config = dict(
    num_hidden_layers=12,
    hidden_size=320,
    n_experts=8,
    experts_per_token=1,
    d_expert=288,
    d_shared_expert=0,
    hidden_act='mish',
    moe_layers=[0, 1, 2, 3, 4, 5, 6, 7, 8, 9, 10, 11],
    router_score='softmax',
    normalize_top_k=False,
    routed_scale=2.83,
    balance_loss=0.00507,
    balance_bias=False,
    router_z_loss=0.001,
    init_std_router=0.0321,
    lr_router=0.00166,
    vocab_size=8192,
    norm='layernorm',
    norm_eps=1e-06,
    tie_word_embeddings=False,
    optimizer='adamw',
    learning_rate=0.000893,
    beta1=0.95,
    beta2=0.98,
    max_grad_norm=1.0,
    batch_tokens=[32768, 65536],
    max_seq_len=512,
    train_tokens=297600000,
    max_steps=6467,
    dataset='wikipedia_en',
)
Below are experts of layer 2 (counted from 0) of a mixture-of-experts language model. Rows are named router (the router's row for the expert) and show model dimensions 160-239. Each number is 500 + 40 x the weight over its row's rms, rounded and kept within 0 to 999. Numbers have three digits each.
After each expert's rows: a language model's description of what the expert responds to. This comes from a sample of Wikipedia text that the model never trained on.

# expert 5
router:509495519468466409417589535509560458490484495525484497484476499440579551568571506518503515442471519529535492478470498437463497452517494419475527448465497497406506510565491464451471469488485582486495519499554548518595448519485484533488606496
Description: Years after in or of, such as 1989 and 2012, and institutional words like University, States, League, Republican.

# expert 0
router:501470520444468480429572538504517452484516540541488499493465500446513547537549481524558450486495546574544520455481513534494540437499468429481581510486558518395501488520457474424490513515451588489478543464520503529542424430450539451545583488
Description: Digits after decimal points in table cells, percent signs, and some nouns and word pieces in lists, such as 8.7, %, million.

# expert 3
router:506466522466475466421575557508535462502521547540482486509452498458507535528547483505546462479500538567541525470475508523488546443499496439483585504493562511408497498539457479421493516507440589482481539486516492510554433432438566451543594512
Description: Final pieces of surnames and place names in tables, such as Pa-ge and Roddi-ck, plus the and units like km, ft.

# expert 2
router:502463512438474457427579562504521459484521528547499502500467507430515526523541488498561439484487563577533517471467507524484568430498490437475580499475558514405495490548456466434483529503444590484487534478531506525542441414455549448531586486
Description: Separators, hyphens and words inside tables, sports lineups and lists, such as pipes, semicolons and Street, plus mid-word pieces like Ex-erc-ise.

# expert 6
router:500437474422483509415584558484526484424512522517528489495506480455518494552593493519557472469539567554520535456497497490459491455468534460515543496506522504472496491536464514409509494424421637517488548480552450489534423405464527457510556488
Description: Capitalized first pieces of proper names after a space, mostly foreign personal and place names, such as Bog, Ja, Al.

# expert 1
router:474454454476501527404504457517537439476496560529531488487428512454493574524558530552505482525476481542516522486553502499508556496462489412499600448500518468427494459527444481497504477462442550484460528493505561456465426442520498498514537561
Description: The word of after nouns, such as map of and capacity of, plus line breaks, colons and dashes in infobox and taxonomy lists.

# expert 7
router:525470531472477488417515509499491415507476511466546497531492497432491543530563531539484515514462518497522488512532496539506508530525457409479502530509453539407517491557452444521470468507491583497414524460530517450566458462524528471542619474
Description: Modals, pronouns and particles in running prose and quotes, such as can, would, him, to, and contraction endings like won't.

# expert 4
router:503441506434468455419563555498526463493534534541485485498464505445516547532548495532543472469504542570549524442500512529495529434504483431482576507479564502401519485523463470441497514514484586488487532489530508508537404450442572446543573477
Description: Equals signs closing Wikipedia section headings such as ===Writings===, plus hyphens in match scores and table pipes.